{"d_model": 320, "normalize_top_k": true, "lr_router": 0.000935, "tie_embeddings": false, "beta1": 0.93, "steps": 8916, "dataset": "wikipedia_en"}
Below are experts of layer 2 (counted from 0) of a mixture-of-experts language model. Rows are named router (the router's row for the expert) and show model dimensions 160-239. Each number is 500 + 40 x the weight over its row's rms, rounded and kept within 0 to 999. Numbers have three digits each.
After each expert's rows: "gets" lists some tokens that make up at least twice as much of what it gets as of all text. This comes from a sample of Wikipedia text that the model never trained on. Tokens count by the router's weight.

# expert 97
router:520565493525469457496495447519474485505550492525576491433503478474540533550541524549527566518522514566479553471551491475517406575575477494523545515501493509494518477498471539511501517502479559510503451513545518511549462507544559466487556503
gets: " sp", " s", "p", " p", " st", "rop"

# expert 61
router:544552468543500529529524537482436495505541481516502500470430455440495506469598501448500406514471416475460525447446509500481526511481514488517492495459550460571491459526545467395507537481525483502511468549498548501514472530501512512511480469
gets: " (", "h", "ch", "th", "ph", " Ch"

# expert 110
router:531465488535593402457552498513492465625491459413567465512588522538504542548517565476470481497492466581533502511528556508471541503524566537520534508480481486477483507461504453496522478512525459515445484526471449534494451530501482432480546443
gets: " in", " by", " on", " at", " for", " with"

# expert 102
router:494512503519586457489537461476514429533511518548494521417547581488477566501493462475517490504546497520488488535554563409534468463483554428529498517510541449445491510555550480547517468464512504467544526440500431494516532517502532473564487438
gets: ",", " as", "),", ":", " –", ")"

# expert 58
router:517468492523492430506503567486409441558492563497463493522490426464531529460511463440503463528499532494551523559553489529531515506498494476491489460518534517479547518468500446475457494490534515508509436492574468467455496454542483449454465473
gets: ".", "ib", ";", "eg", " San", "amb"

# expert 43
router:489495517486474476509397502506516370582536431563438492501541492501572448528535511457509488449503575552475508553522578529478466470538555471472475506479524490473569516488499524473502516540502442500482505555513473537466535508519437504512484514
gets: "–", ".", " (", ":", " |", ","

# expert 111
router:485543523522518496452496456466546472507447480443523493536552595506487551462532469539436551456535462547522526545551554477541407477520519519492542491558555543477441475451457451500463497504503526494491437468479453435474524472513490453528566491
gets: " as", " a", ".", " with", "-", " and"

# expert 117
router:445510562442475562458490472475436429529510467408593495491597544502479507498465437492530439509472518577490507427563555473477484519582452518528543575508464498596512510530499532499522506498530476505449457448469471454534482504530493508547484495
gets: " a", " the", " of", " from", " to", " an"

# expert 78
router:472530492475530539448465509501503504569455481469568432498532433517531462475453489402567494549468509433490547496521460495513542476549527507529541532563506460469458428476459496617536540491540598497508459458585505392502515535462458535470452505
gets: "'s", "ing", " his", "'", " her", " their"

# expert 70
router:577462426480524469521472498505436512500508508576508494451460555499491544511460507518514514513533504450512578471462447478455420458454467493529514492434449511548503498561483481459469478498447446512522496470517440531520549459501558456505487501
gets: ":", " name", "-", "=", " species", "″"

# expert 88
router:480449434531493506474496568460403536509465530442431458488422456471423460473501588531566449490509448526519535459546497548453489523485442518548454467506569478412537465485440483535482477503480449461456495549505579446439426537504518505545434500
gets: "ot", "ow", "w", "ew", " New", "row"

# expert 90
router:482489536453573450481564445468568496598475552432547504457552492472511517422472428487448527485553388522535523466580506506424467513527486460485538502518507487434449515495529506539468424480491531527513436526534473507592487503481481484534435490
gets: " was", " is", " were", " be", " are", " had"

# expert 123
router:460495557468486482533506511520483483492468480626467508541435471503562550517517457480487517535476535507514543611539515459554509544479475530508508499536519518478496551518545517497510539447489526516511496567454528464466550524501418521469481436
gets: ".", ").", ")", " .", "\".", ".\""

# expert 75
router:496435443454494467521469519445536559448497522475494479480449488520475484535474486562536514516485531592512454537512457489548538440453442444442525461433534494466512508450437506463529468448552536540485453575503422484497467511540497507551449532
gets: "A", "P", "C", "O", " A", "I"

# expert 23
router:535484492511537477556526502486480451562537482503514471556436558529483562534488501499540518499513520548491547552489522441515546501543517475515478471492528489560444464540496529472498485461516467505517523501506451533519553430515464453468456491
gets: " =", "==", " ", "=", "===", "\n"

# expert 66
router:470581515513529526489518505417498555525568484523523519481458581468499504550529549556405537571504540504518509520488512442486505561529515465479559450458462463432486510502502463500537539493580490504481492401555426495535470497455571470445517490
gets: "c", "at", "ac", "d", "oc", " ad"

# expert 96
router:498466446537435564452488498566422447506539499547599557526505515444580530489503496510504544488549482525448463485509444541576507575525478474453494482501509463505576494495488493510455526492489511499492468549486469451570485437524556508393522492
gets: "l", " L", " l", " M", " Al", "ul"

# expert 95
router:461578466532470534528488489458511543504426476545374522513534473484470499478419450515510483461512463553559520513517544452447561524430552469436402415557491515473479469523442481476513546485360487508477586503573522529480528455525482523496446490
gets: "um", "en", "ion", "ack", "ver", "on"

# expert 109
router:502497607462553496459524497502514543544479480487479493514541502480435483537427541471450476567484468533485511488517505558459498544515462529585575539459576525565495519428514435579600481489467481507449475577495529501494389512495462507498483486
gets: " to", " that", " not", " but", " who", " which"

# expert 77
router:474532514505500411477507479416513439531556494478549486540527522517443482529575481480421535471504552582549554595527526475569504427527531520516489513464485475515429572502530449502452487489429477540553531489464450551501416459565467476475484500
gets: "in", " ", " in", " In", "ins", "In"

# expert 83
router:528531458538515494504481466502493541523508457514497530510488467520568460506464506500463455497386433509550502596438466515457544503464496472496624489499538490491490469458556428583432449491508552482491531466577514480502512483511402466505402496
gets: "ing", ")", "st", "end", "est", "it"

# expert 67
router:505501557499427474492456496465538452558508465548628477514427525510502493498538496533460514538517573523464518574499511502481448448572457477514499451462523506514525518564527533458535516478521451436507545453561458479545481507494560432437514505
gets: " c", "c", " m", " p", " b", "ac"

# expert 39
router:452488543427466570473552480512478532523515446447423496468521515522576500500519507438507502494536505518474534461547512493455508526509466542476528541551467433556496475506586539462561463480601475525432526553447588471521494481468505450413451487
gets: " of", "al", "ial", " all", " some", " other"

# expert 112
router:478529472472472554454524590561448523488547511508467570492524517576467501490520529542528537496514489539499513460472510546609509439576508475467498468438541477398523442535409533517472528500465472550519504525490479497511498496471530474474503511
gets: "r", "er", " V", "ers", " R", "v"

# expert 122
router:455515456451500447586483536390503472595571481513443522402433456488442457438524510519499413519461516515545474462476550434514495500528532462469483493507512484498570502420473515499494539510542476498510505501456528478423458494551507526456508449
gets: "-", "–", "/", " –", " /", " -"

# expert 93
router:475522516472520525511564514415505544562477478404496462446479439484463512538418490502550485557480493547533566442500570475508548552487556424494475484484477532547538517516495563504573555465516495462529556547536564486501468535516500464509463488
gets: " and", "ly", "ing", " or", " &", ","

# expert 71
router:494481483539473490509466475516542511528477481524464519511500500417491476478558475502567472471502551449566486507491525417533498455459480502467511499537582489426506498507496465501516460518472551513525504411564545488388487480457534483533492513
gets: "it", "is", "z", "as", "es", "iz"

# expert 76
router:543495555555418500524513523488426465503552485444471613446526519504481489459463458450498507518491483533486551501510540511501498504423495496415527496557469472572513521513498568502450552502401564476497437557477524544513520407490490490538557505
gets: "ar", "il", "ill", "ail", "ul", "el"

# expert 126
router:530494439513428496485435552425459473536577530571515479509453480506419569488465458550529526480480474479521441501559514542510514506517471486496447511497565496474497469481515569456418487505465550528550523494521473527416429466594506436526530472
gets: " |", " -", " –", " —", " 0", "-"

# expert 116
router:562562563483499503531547537498562529561460491526445561533527472511493507527475462522498431492442521499525469523468457418507492604522533443524582545487596516528549554475470508579496516467470539483568503436497512490493435423510455485479508460
gets: ")", "\"", "}", "),", "]", ","

# expert 115
router:505509509415378519476428541484473472505548473442541545541509493460523605515583537493519546467494500550466453492510466539558453440532464464418490492467529446452522522513513537509484564499489505460417461495452456518494467536469517461512522497
gets: "ar", " Mar", " Bar", " R", " B", " Car"

# expert 84
router:506493415506580468474506495453450503507509518461524427474552520493519536547543514498463479513475509555488490566499498543459536533528549499549539517443458454450552506479518456460461500489552465523452481516541417541500475540497480488517477523
gets: " in", " for", " on", " In", "In", " at"

# expert 105
router:538455393509530468496440542470456503491537583504434473472467551477516472490508503583487501501504472494517447519505498517504458492436454488496537468461446517530538516511459499413519541496460422527503475442426377550545523492597602461553470500
gets: ":", "-", "°", "″", "′", " Location"

# expert 87
router:468498508552437538458592448477483492497468508591486509459449528491545574560501570521409452384524508518415466488490536393557433561513540508468514558479528471580495504520506487524536453496431521523491401526476521496513483433561489472523469503
gets: "am", "id", "ad", "in", "n", "pl"

# expert 73
router:530439406481518462526484500497461431527457549582540438466442600502538560512471496508497461451475497487482533475539536553517475440492484488487511476520495470522512463489532504465544439497503412546537515456547472541535501456486474454495448514
gets: "-", ":", "\n", "=", "|", ")"

# expert 81
router:499496493476429473479463512464478539541515433589524510452468531475531461497508465481521512526500519523423533494532499451508463465482485479435577456464475532564544476454460530463487505504469527507446488488478479429498539522535498475562434498
gets: " |", " (", "°", "%", "N", " km"

# expert 89
router:469419508391521438584480577402529466608555471512483510483461484555468509470497549520499500549479529533525526554467534505534500508542547455463431483491440521469560485465474557475527526470496445499539531506504559519454459547494553477472472491
gets: "-", "–", " to", " and", "/", " per"

# expert 125
router:435509464635506567530544522442471603464496475568522551505433482482547485555488536485486498534453483511516508515483406470469560531422462521516526457452506472488530477446550416470470476489589525503479459466568468469475442560513498469478455506
gets: "op", "p", "G", "g", " p", " g"

# expert 119
router:506515562484414576535471445463486518568569452485561510518568536538536515464483490471508491471573517496415515556607490537559530475552478490509532541549486511555450485543485552519529519537544494515494481518489499458517489507453515526467487509
gets: " the", " The", " a", " his", "The", " its"

# expert 99
router:546496568572497456561510539486527505563458509518472453465530483548547499504443487460471402499474439556439542508539570531489468494496555439505536520533482435482491486470494557489455518492485543463558467499478493533492495510486472467497518489
gets: ":", ";", " October", " July", " May", " August"

# expert 107
router:506546526428432436468555505431461472505521490493493525519552520540480579467476493486496519484495458487567452574504465528580473470523525414465530442455502529506502488487563450526473525456518546520492558450487513505532470512607490400541487440
gets: " |", " ", ";", "|", " —;", " —"

# expert 114
router:529498566491561488491516585497455480494528499498447446450473463527541507510458418470514498523511545460504554446503521448551452509532504474533447538524482483448498502498443526527572436495454463587484398535514527532478421574496540462471463500
gets: " I", " out", "I", " War", " U", "é"

# expert 79
router:470524469530437523511474482525445490469586532447457546478547520512505488493512439460554495555478532478396524493466524494523555478491460485566546572591475501463523534490556477496478527499555509519488470462511555481506472520567552491459470491
gets: "at", "us", "ous", " The", "ut", " New"

# expert 85
router:485561412568527486392556469490502526523451494481494500403446513532524511464409504521462511441483402461558482493511506446551487471578510458529524568552507542510506519453486512485511554448535460480561521513502493459458539445527437410509470464
gets: "ed", "ated", "\"", " released", "ited", "red"

# expert 40
router:503482415500577415513490500470489500538494483546472502440469510488552583488492473523474513473505496492478579463565415531473501486503485489496497463459585562511459507552591509491504426508479524494471500473555453509514512504451484447482481500
gets: "\n", " \"", " (", "=", " ", "=="

# expert 82
router:556493428537489484527555558499536521495491508523473468514535429551476486526480431471456455457462481468471481531560450528510516427537368462532505415447451551539485482510491536513516510464505557532498499437474514495509457486529510506567516468
gets: " |", "|", ";", " -", "\":", " —;"

# expert 108
router:557491527454558458615545524457528521546442553482480421506424492594455459487454509368510479549429458528499480481521526550447490501471470503472486504483530518490499480503460501504458546504439508453441534491469502490459573495437426532500519488
gets: "ay", "ey", "ley", "ran", "oy", "son"

# expert 15
router:479591530568440529498550480516498547490463509565470523536409516430479521506531525479497469472571478495564511515476492533464511476552488464467423461501492436449469576482514442481508505498514522542429549565513540542469466505536482471521532499
gets: "l", "ab", "og", "ub", "ig", "ang"

# expert 86
router:545564473436480581478476511486516512525487543489511440507458568519572560478479532506494473506489474500507450511535378554424534504516546502524488494578528543522536480465473475499518528503544513452555540523460525528501447499469545524438519497
gets: "d", " d", "ad", "ud", "ald", "q"

# expert 68
router:431457490532489411467529555431541482624527473498518436525486478477507495479444502525520437501470538584539449499486523461533546495524514468509558499507529478396478524447428527493518520494515510545467510463456465487478473588508518461441535501
gets: " with", " by", "-", "'", " ", "–"

# expert 63
router:516486435511534432490495480523455455490505559494447509508524486469530487537452517520474520547502480510550468521464434438420559514480476495554531542459490436480483493508524507500432486501478494445522529496509431514485483512464452395518483490
gets: " of", " for", " at", " by", " from", " in"

# expert 91
router:508564517488485464474561501491493522474483428502490432495555467561517419409464488561483521563446567472551508468497459443491500524464489503526523538437517540552500522537513539543545473508517528490589499504452580465492441502485462517523493502
gets: "ation", "ions", "ations", "es", "ics", "ment"

# expert 55
router:533502538498478456511533488523498435483503494511444497447446520489522490517442566567483503547473534447442457523558549464489454514535519461498487423487463443502517480564483455454528522469470503496451509442557506563467443464531455462489430474
gets: "00", "000", "19", "0", "5", "18"

# expert 51
router:545440581504547516498549498518465470509484416512533455461505528537524539486493470490531415478569480467574503404532473455492515463456563473537520473547568445498476453468497558511525536496527539543473497538527480463500501460484478498432492497
gets: "\n", " including", " such", "==", " include", " like"

# expert 16
router:543513556516498442576521507508505509428553498539438503437468550478557458523512545549471527520502499484475468524545561423555456458550498525463533431488492466489518489542499461508547546492461521551406491475512508493497468502546471465501482462
gets: "3", "2", "4", "5", "9", "1"

# expert 106
router:493558535524544510430563436514528454588488418480523480482505534532508510468443545509482503409452456477618519470515492455468480455581490487518542516555554568530495471459446485513514483508495513482581492525490542452471548475481433489522450490
gets: "ed", "ing", " up", "ated", " out", " back"

# expert 113
router:590485381549583457507505513488474546503415505562477481504483527490508510501472430447449547520508482391495524504517550513521459472522473444558505406462506406493532453495470583531524550477462500552561477501532461542544479480528525461506461488
gets: ":", " |", "\n", " /", "′", " –"

# expert 98
router:462530546586438558530555453531473513460535449531481512427477570504473493478498497555496495472482508539476524542522566484541506542569488476502482479516553534549443493551435454460573539481465496522504470523498576562566498465515509504517533498
gets: "m", "l", "em", "im", "b", "c"

# expert 124
router:525506574571510497506464550497438443460540475530486493478475463496493465625456469521507562456527510494438435564518550459460515506540503392489478487415502426485513487480503519453451541532415542458429493507550529556500468483551487465465410445
gets: " 0", " 1", " 2", "1", " 3", "0"

# expert 120
router:567477486589476452444451467523544534564497507498507521527486407489509414497509460561491436499532494504482522415503552475531568524500516457516560516480457537501539466492533424500482521468494518479542519454499542553453514514565532479539505476
gets: "t", "et", " T", " t", "T", "ts"

# expert 65
router:511498510476496412530460597487557483441467540526485474577439482456428552504491534536488512503474544504464542509495514497586445551440498510553550525506508528461563482517544498490509475490427580553509436492527433498457512521500467437432495501
gets: "a", "e", "ro", " he", "o", "u"

# expert 29
router:520511521480527463569532524480524511475505497418457502524482441527421447416462553422483440529482524514546539443562501526473551459383469521555535502456465448518433534451512503494533476498441524564496522419504548492435513475506535554489553502
gets: "y", "ary", "ory", "ate", "ry", "oy"

# expert 64
router:582427534524514511489502457485465484505505482514516459509475555485504518560515460569571473479579479488548551450485438433510528487519532436567485484495529446476495484436490520459469521446467519508516479507510423549478477455470433404497498448
gets: "\n", "==", " ==", "===", " ===", "\n "

# expert 80
router:484558550458472550471510431462496543511506520539486531470496492454528549482504516446491489506476468509513552456527477494572477472561476480505505556578516507491534512505478550568563460501505488508431531465480534452476477554486585490489470497
gets: "ag", " the", " more", " his", "c", " them"

# expert 101
router:529480501516492459504578554548533527457440594498488461521554462530475493479552484476510512447545522507595511541531532493541440434487534473465445467565489550432439538521497543470508486493419508500580487483496486512462564491502481501599491497
gets: "el", "en", "e", "te", "ie", "ia"

# expert 69
router:477490453476559459505463569522514507522449556510476449532452432494503511518473501464522470512501525546463480450575570512500445546462477519510522538452435413462439518525533505424525459489465575509493467508507478512470475470526539548427528502
gets: "y", "ry", " Sy", " My", " Y", " I"

# expert 94
router:473499579566537511480501517427446464553494438536477499478459480564474522570454543451438491474474499501477470558547551455518500484559497421541435516497483493474451465514543489477487463480453559442370448494537521559438475483524556499490410457
gets: " 3", " 2", " 1", " 4", " 0", " 5"

# expert 103
router:608481529444485497528513569493551534434481509449515503539507546527432491517441502528533478607529458472517507581533465570543502499485508495544424471525518543443592539475487500521481517506448519567516523459500447479412505490522475523517509495
gets: "u", "i", "o", "a", "ia", "ov"